config.yaml
d_expert: 256
num_key_value_heads: 1
norm_place: "pre"
Below are experts of layer 7 (counted from 0) of a mixture-of-experts language model. Rows are named router (the router's row for the expert), gate (a neuron's input weights, with its number), up (a neuron's input weights, with its number) and show model dimensions 256-383. Each number is 128 + 24 x the weight over its row's rms, rounded and kept within 0 to 255. Numbers have three digits each.
Before each expert's rows: a language model's description of what the expert responds to. This comes from a sample of Wikipedia text that the model never trained on.

# expert 0
Description: Past-tense verbs and event words in biographies and sports careers, such as announced, won, appointed, tore, released, plus dates.
router:157160079103111121123142143132089115096141083182102118136170102107154130145138140090100134182139149132103141152131093153119106126097117097125112139121125104135096126153121121172104114130088161131146113152143157144144136146121166161118108173161158125134145102149144134077183123104077148138151112151151137134091144148139127122164107119127082061142126124093121102125107130123097125120105
gate0:128154081102105093112130126128101145068169103172071067148119190100167152146124167084084152153127115121116122123096097138122134137132103123129111145126180111113096106138144132137108158168128142099131109139148108163181139131162150145150154109185141099130172163118157121095122104143104133152154153167111130110169112176191099142108133157119106087122149136131132128111132130132116156114092
up0:157144134146138123136095085146096109160151084152141177145116080129086116095142145143121125154139137118130105186136115067125119118116157069118117131165150101105135119126116118131100113159154128119139188130118086103131118164114124131114130108117175145168131112113119116119141150157145111101112093119110109118161076146131114161145109119098168145132114118103139104145119134141143152149130
gate1:131126118150139097133109092083108124148131144080129113085168095155134158147127105141143128151148115073105122112133099139155128134133139112094121097164147143138097173127097129117166121153133108120109154131146162151117137093130149127143157173128107116085115126167138116138167109104136152117168162150147136169139127123146095124170198154102132128091138116130135108154161134119116141151143
up1:126125157159155141119077117133132143147183127188130154129157127118111144126126141094130162132122159114132129146143112172107109113123152099135111117169117147087169087132101130126181123141114182156168111122092114110159088130096148151098133100128096122127088112092141142150124145083132135151099143115155114132152117128142141130129065083119130163148118098123097080057149123153113125141110
gate2:196127119173115083164112095154104130158151143103134194137151150120137158150123183112162124129089098102120093149149123117197119100081130122101131135119116088161072167130104097136132115173132119148129124134137121123116111139128159160151160137150129142096103136130169153102122136113125141106147110127145141113102098126108102188120162142111150089144162106138151134099120111114083119068141
up2:114172123146080140112137105119139135137102097097112119180130164134150131137136161142133124092074152133122135169135120144166135133140139145155170123140087121145104132083098105125127101100091141102166138122121129117113157152099151101136116131165142133127103132097123145151143125102129144135125132109129089122098149136105165096109066117140119158133075128128107133103160159140086179153128
gate3:109157117121138107180113110142094122134141084151120119106133121121162161119137125062127162135094117145069110111102097094081120161109111097161155148122140127142118136140122140153150123139104133131136144157113082134134134153100142137148142129146128150113103125133129099131153109134061127154159128152115138111135213078108153104142133080116052070127135149121091120126131121110094118140144
up3:118095135089128159134138111185147109109129156097122140105148093107116141129096126098138131114160141103157168138123138126117134140139137144142106134081140133148131102099136106116156142118125156130124085097187148129136150111103142123115106145099145161126168130111103151100114147132115138127121141116152091138116120119122121161102163152144182097151114111093116139131105119123128139113094
gate4:136085157123119136129102183145136104092090121156091132132139102144125131098105129116138119109112121160101127131109096118128103124126133098116101169122120086126113140099119166146117106130131130112144112197121156104118092135140128124088118098119132142123145135150089133075148120122098149091132106157185153152111144123099126110128131136152088125154150130101164081191112144137149105143104
up4:108140153121138143143154173097096083085152171168167086184164146112142107112157138131099194125121159127145124113125122154075111097111127139168113135151119136135133109154072134125121130125135128097119128129105118133159163162151138096116079130171148104158145132154092097146137121116170196116128142126103120152119137120138192088125141159151099133109118089062152144125135141100144180135086
gate5:109133109128083132108110151091121120115108135110150158141154150115121161082116147133142160122116127138146130140148129128147145104126103090101121139114111142121157162132121116090125154094110131108104100154111129133135120126134143090132141164163153131127176128140120150126105115090150082162123105156128164119161077155156145113109133165122066096124131131076136147139112140097146113138145
up5:124122163068082122102112103124120159114140081148127166146122165123133126112099121128102166143119137118142116136124112168142137110139122123146109154140109105131102169137112126124123069118091115115109135128159190142155112077131086091105111111155139159113072136124173153095091192116187114122165146159075101148122146175102152163150144197106121133131087143129128144106107101123116113124142
gate6:134140114136114112145165112126149110126125134118109131129154132110165160140148130114112158104116086141125066096110086084144115138129117109115096144121162100101116108164161158135178129146150106130118143101144126126115133152107114134193120119104128138122164144113162110121111147093112130133164142154132126123106147143120107109107160134136123100137144106159136081117196135140106118119094
up6:144147122146119142102137129129132127136098120141089119142142169142150146126102113134120132112134105166104139123115121106122132112146096124082147142136137120159112123137132125094111119129105144140087151134114159094124176140105094142122128169145094129088123096107094097134103121125160126130143113163151132127106151121138100145154117159129123131172100084155138140173118156109157110081119
gate7:168123126160141113143151181130094087126083101130141115160127146115126125105151118118101097137097134154119097102145066117074072078145131130175122175073162106168129128125149162135121136113119128102126138136137128191121160150122134143110119138164161140134146138146125127095185136167144099106125107174073153179107155147117127130077130118182074097128101121099124125142146082109165103130142
up7:176112123101138118105126145148137088085131134174089139177141166177177132159115120161112107119100136138111116068106146123138135092137135121135108117126128139156106161140134175154126090113160136103134100115136200128139116097086139139109148115124149158134174130112153147068122135140125141101159148126104119122113117112123162159108139132144126135131098132135127152167111114131112166192143
gate8:114098111149091138116110136121156131128143135210138106090126115115148182155114124107113161146165186150144119113127128114106118145098160111084134128144152135138133120153116120134117082127101104134159124165141152154135099135111155169130112134162177158096136146129160133127131056126155110144134136110133115131114136126118114151131099122123097129128148168097116077155110127123157131130113
up8:129155105139142109135128131131105153173125119162116141109134088136105175131142117112122170131107144141106104146105140085113155164113130096147125144136138121104148128163116091116116091105135107153150145174114129135095096131113161161120160126138122141127089103134145139138090126180128156128123140121153134112128127093117101127108176172155128102107126127128078121147149154139110110115153
gate9:128147114117161128094137164106123111063134117168120097187125140127149142110135099157134164150136138160153162142161057141183148165112172103110121158105130139146134115098136136162102114137147118131167122115126133115154126093173124119127164168124164083103066126168121102120145125106131140143141105107105143156168145145108129183145120133133118103089128162136157119126118150131101129141127
up9:155134172087107105128163102128130127149134110100135143118094110131122099134138103183152152139107107148121105131124173104105118116114081136112099085104199125148089153149132094111168151103160142153104141141143123138095117123074147160168145153139127141092131143111123140129114159149127116123149153163131122143087113094121127102124141103127141133131158092109148136147105154097158158138132
gate10:176169114126123137125093134122129136111090133133134137134118129142133110146138148160131160125082129099135125138121105114125177147081126121135127143126161139123115089114153122155123092180164131093114158134074098135161155133122126150137119120151134138098169128175131139090173132157115029113147104124108148133121148111082124142107157129118083102131139136145178109151137088108083076095121
up10:088105123127102154128077131137145130116101139143121197087137115109108134169164100172153105138129159097137140097129104153153073067120147115114128155119117140139139089105128153133130092159147122132139131164169135109089132116186084128169158140143147177105143148169121126113165141134136124087128202137146113145123093100109101113161115143143114096125114190143136115114092132119129119161156
gate11:161112187114159140079112135086128128149119106118152083126130127142124073127170132134110122161139148137130154131142159126124117110164106171108163126117087122092117110139130155113162168108116128067137091132134109144153148143138051138143128166127158113133138092149104127109107103114139100133116133097114105148105140115145127125152150093101134109144089090116115096126111088147123144118133
up11:136104119112124145131180168118136134105141133070134104164125109116156153108099128145145148165144147140111065125135145137129120125145108152157166160130105098037145111142117179088168173102155126094132125144122132132174140160151134147180138058166172142134115120141125114111121107152125096102135117108155167163185088118129103086110120123082117130129119173095109129145132127115100134117165
gate12:091129096121173127127139118127095108098088123180089115137190157152154112156096137123117156142107141171101100153103104130125141111103156136156124141145094130143125132117153162125099105119124142132155125129143135107113122142149139133098138114160159119137135091121156141110137141114168097116139130169084107116102140162109145126134126072153082124172106155089120120125102126124141152141126
up12:093120099150166139166117106126120108146122123129148127120128118146121116110150150111176181099125131150152143155132115143110151104146126140179144086114075104129122127151094166141122125114103164098130151107126131117150152137098136100153141127153129106139142109134131146141072135148174064136082143066110096110142122124141157151125092154134118144117152105169136155105125097156103076112126
gate13:112093062121098172086138148143145097117074184074080131130144131091114137149144144119117123096122057173103126127118175155143133108138120097120128122124126135197102172072095151129118126125119087129143146112132124133083136152127120119129141169125099105158155111137140164122125116146084111091122104113086111130141099112147122163125142202146095124145132133088119176127117155098148080072101
up13:123188184142146138106103136146133120093141151138113151150133128169148159167139143106161100153147144113147120138084115064108200168130149152125107167123137107118123116132115143157101086149138156108108174099152134133109136104155178113159122078112117150103122097139144119159143160137163113092084120132144130093140132149134132107100131121127135097141109145122111127131119103150118142137137
gate14:140096135135192088161138116085133108104106137136136113096150146119158093139137086105127132144122087154128136109181094088129139121153136156120116113109118132095114120115074169120142123119172143187118107142157128168098127098117150157114155121104105102140138148160115136173113122137142133160151088139156149157144116110078125157122144137159128108101127138168117152116081146135146118133120
up14:155111113151094176148141157142135125092161097175110163124165104164121116155167136120164088131112108188108124142126126150122112155140128133074151165149150102081145132098099103137134071122166119137166118164108159083131086157104132154144143138174108119147119127163134131119090126155132151093089149116118144119097084147126157119129122112166142096128127134082125126113177138151135102108101
gate15:146104139132140117121152173144102178137097129143125172115110129085116134128113129121147093147135101096106110111136126118156148124190123110126095121121106162114102142141161120167096145159142157125097105124125094143155120208152173104180106133130114136109097139140143105114152153120143146121125153075146155114119120152124067130154110073078130108124174100128121117142127098140117078124157
up15:165135111113141119125122154086160125098115108106119148095101117179113143094135125122115105155105143107167134186115121091116115124122133119130117097130116141136129159146126115174135141135141111169136119083148131169169147113079107155083157094089126098102125150121137141133163134138149169087084111136109119119145121156112145174115152125113141117159092107209128126143138111126178155079111
gate16:148111078157113114129120131125105146074118114150100122134146124144137134115125113098102154116123101094137095142129096085142124141123155147143143082184164130132085151144132126122142091144133125151166127141140099170101137120123152155139153170118112092124134090121119106110165162104153098149154129123136122127116086151140126124112137123127097139189100124142148107112124096121124143096136
up16:153143121091123099153114145116130129169140102173137146125135112115129110135172152157128095193134113110100148117123144107119156136107150100091158111123119100171151115108117117150142120144199093174140174119098118161173112132119108067105127083136118145130152138110147151129148150112112111152162150118122141117165177100135115120171143126100125154107157129137086188151161098150145126138165
gate17:100128137103133122085104123148123082110091158091128107150152133135160135115123139102134143122153100124111151127143138105090143137165152129129128118143138106138125101107145170144127172142142130095159132124123144130160121152135114133168123134118124124123155202150105111109161126159086157134149092180133111121129140136117120100164140146121089097157138144103184164133071107109113115139147
up17:145139143150157127103121138127090137105112163130159162167075132172145102113099151105116109126137129138131103123131122126143100123096118147097110103103116122149132144134145115148119134084153096116142114104120150157138156139112121148144104117129084129095111156142122100143177159115153147129126121113114140150095121137133093187132130103096076142144127127116147137123117164087124097145120
gate18:101142092127121104127101118148114160111133133127126121160135093135127151167174167108131129139118107176102171105148089142159110099150175120117133095140134127079142122134138149108128125147140167123104127163131096160114140116128085179134107137116122081155125181125121083120127138154094131171126119158197153135132107077147128128146081146102114147120109141125105146115166107150102104137117
up18:146090094063151160127097136122121133137135143122118118095108149111123126138063117133109121093142145104145122131133131136128136145133102108093142087123132113156168115131144120146136147182130108131151138116160134090161131169090119111107153146158115157101124130118126135101139091104070112162097145159101070154127190154131134091107139095100137096148165105092135104132166121123118097057105
gate19:153122135116142136127135092093127138068119128117126143149164128142128107129067120100107104117141142118166091109120125168117112143076124162084092094120119153122121141164096124111093076100095113119136120132132094140138135163108142121094075170161132090124102113122138121141149128093111103134118122086153151131122193123116147159137130120135112111139108111060146069119127114122117113169153
up19:111137094127102143140097141135115102136128126141106166119142116111091150159123124151111183184127112178112139126129143089162121153139134117118118110134107186161181126161102097128148096124100143146160163130144147145129120087153180137106091164175135116142124103092167076152114128152111121112147106098139120113111122110152155101161132067154116178126099130106142161163135133120133154126146
gate20:117163153141112114149148117094069140115114134117150187142124099179127157115109119132103157156139131137144096181127145110110100149100099114187163152164102122157117132145092113146119081105111113113132147089127134141117141105133136142120138134177113121168097135129118097119110137133116087081142093141141173107147188122078154152137135102111081096135125112146116128149134149145087123161116
up20:136168136095091149149158101141133150085087079133137143146145112122106113128095171181116128094161113156134111158151084069116151123182158114130111116118127152150107111124111118109146101155122106149135136154136150167109103117142152118131115104137101134127081098114134164140146163129146140167127131107102116115157127150077095111119149106100117145140110157094153126098104103108125147124136
gate21:111154125132145150121135146164141141148122131154168128132106173129101138140117115039136116134121166149124125132154093089120071113146164073169096140173125096173143106165087138132142094110112112141136111121146133084111137123159103126134076096141165125126140102113099067105165127141076118144120151165168105137113182141133139136146118105125111080150120155088112089140120140125125132128131
up21:091146138117166148136121090107141123132139090087140139086127160150111111145116122079083153121103116119147142120151137105099142105121081110103081084107117111119168138119121175142157122099123114137153112118108112139148095176105158163141086153155073102138082108161094152102151141153145126135146122151099162124127150126117122165122115137135130094128110098126115142150171140136107124131115
gate22:152139145108137166169162150151120147167122130125124140132134160084134148172153130103160131141128141142101099146145133129081118163097117116126088148102133121097148140114099179166123129151136127113119148123146127112094102134161108120137075127170123123148143089161153144150138129103095102099123120109100065134121108156134140118118101132130144146134176137130144139119134163110133120143117
up22:092089150144159146120119127095141132147127149120120125113098129152110131094141147113107129126148140149151157123121133095070162123086201155152128113146165096151149138083169149063103147090144145097129142173121093144113128147077151145099106115135148106122122163104110129154142151130150128134133127105128126131107157127115150110116156131119093152143098174142070142111117165101125135116166
gate23:127154143110075132127153125152137117103134107125115149122164180099140124128151152147112092151105111138143105124150124121108107127107135117145116152134124116128074142153108131155147105091128143147102124067154113172113109104165117162130132128103092123110062141140075134105108112098120080106145072110174157104110085140108072151135138114097120077130158105118160124104141103099138160141110
up23:143098109070136158121145119161142134102163136177123165165088193098119183087124123126084128102146074094141126134134160118143171141128160167175110147131121135132139098101062162158111113092150160132092144073145126143179142106133102110113099114144133134143115140140140172116079101106187145130170108154097123115082128147134110147116123115110139113120117074123134127113091121153154093108144
gate24:130140085141105126155125130126152161124159125156084118120105138125117147144101133086102149145125117116087134115131103114160075145095112135157127172083114146171182103109110132138102104127127149102149121144113146129139129174108114097129136148139110161141141119130110109110207110179128126123155134117135121138077145125165127127114124119117089142171115113113128106159068160128117100097103
up24:114147187141157146102090091123103139150143163110158134123099106162110138114155128143144161109132138122138122109120124133096131126080086162112111118104173122121129128110123145121161120139141140136157123095121091124123102118116146126145112126090129095127104133126147177114067106117148109128105163112114144142135077104137138152155121104123163138128092158151069138130115115132118149169148
gate25:118122132127111130152150106168118150156106088083070131135128151110184112143129101115125150105136124131093135141161140117125124131129113088112099123139131148170138129131062122108178080158099121111127107130159137140153105095159186161151127117114137150164103173144161124102146169140124087135186162122179152136123137139111106077183103118090146150126146096091128146136189121112087129169129
up25:152111175159150134130151121125083124148105165100102109133149099106136117112114128143066135149161091111145120130122145161138141161093115163101165094104108132122137114125113058121114109110119124136102136090132094134132139126134140116136174145164114139125073189128147137156099139080204116154138139125129106128148121123167142165108160172099129126141098100154117105085151118127113147148134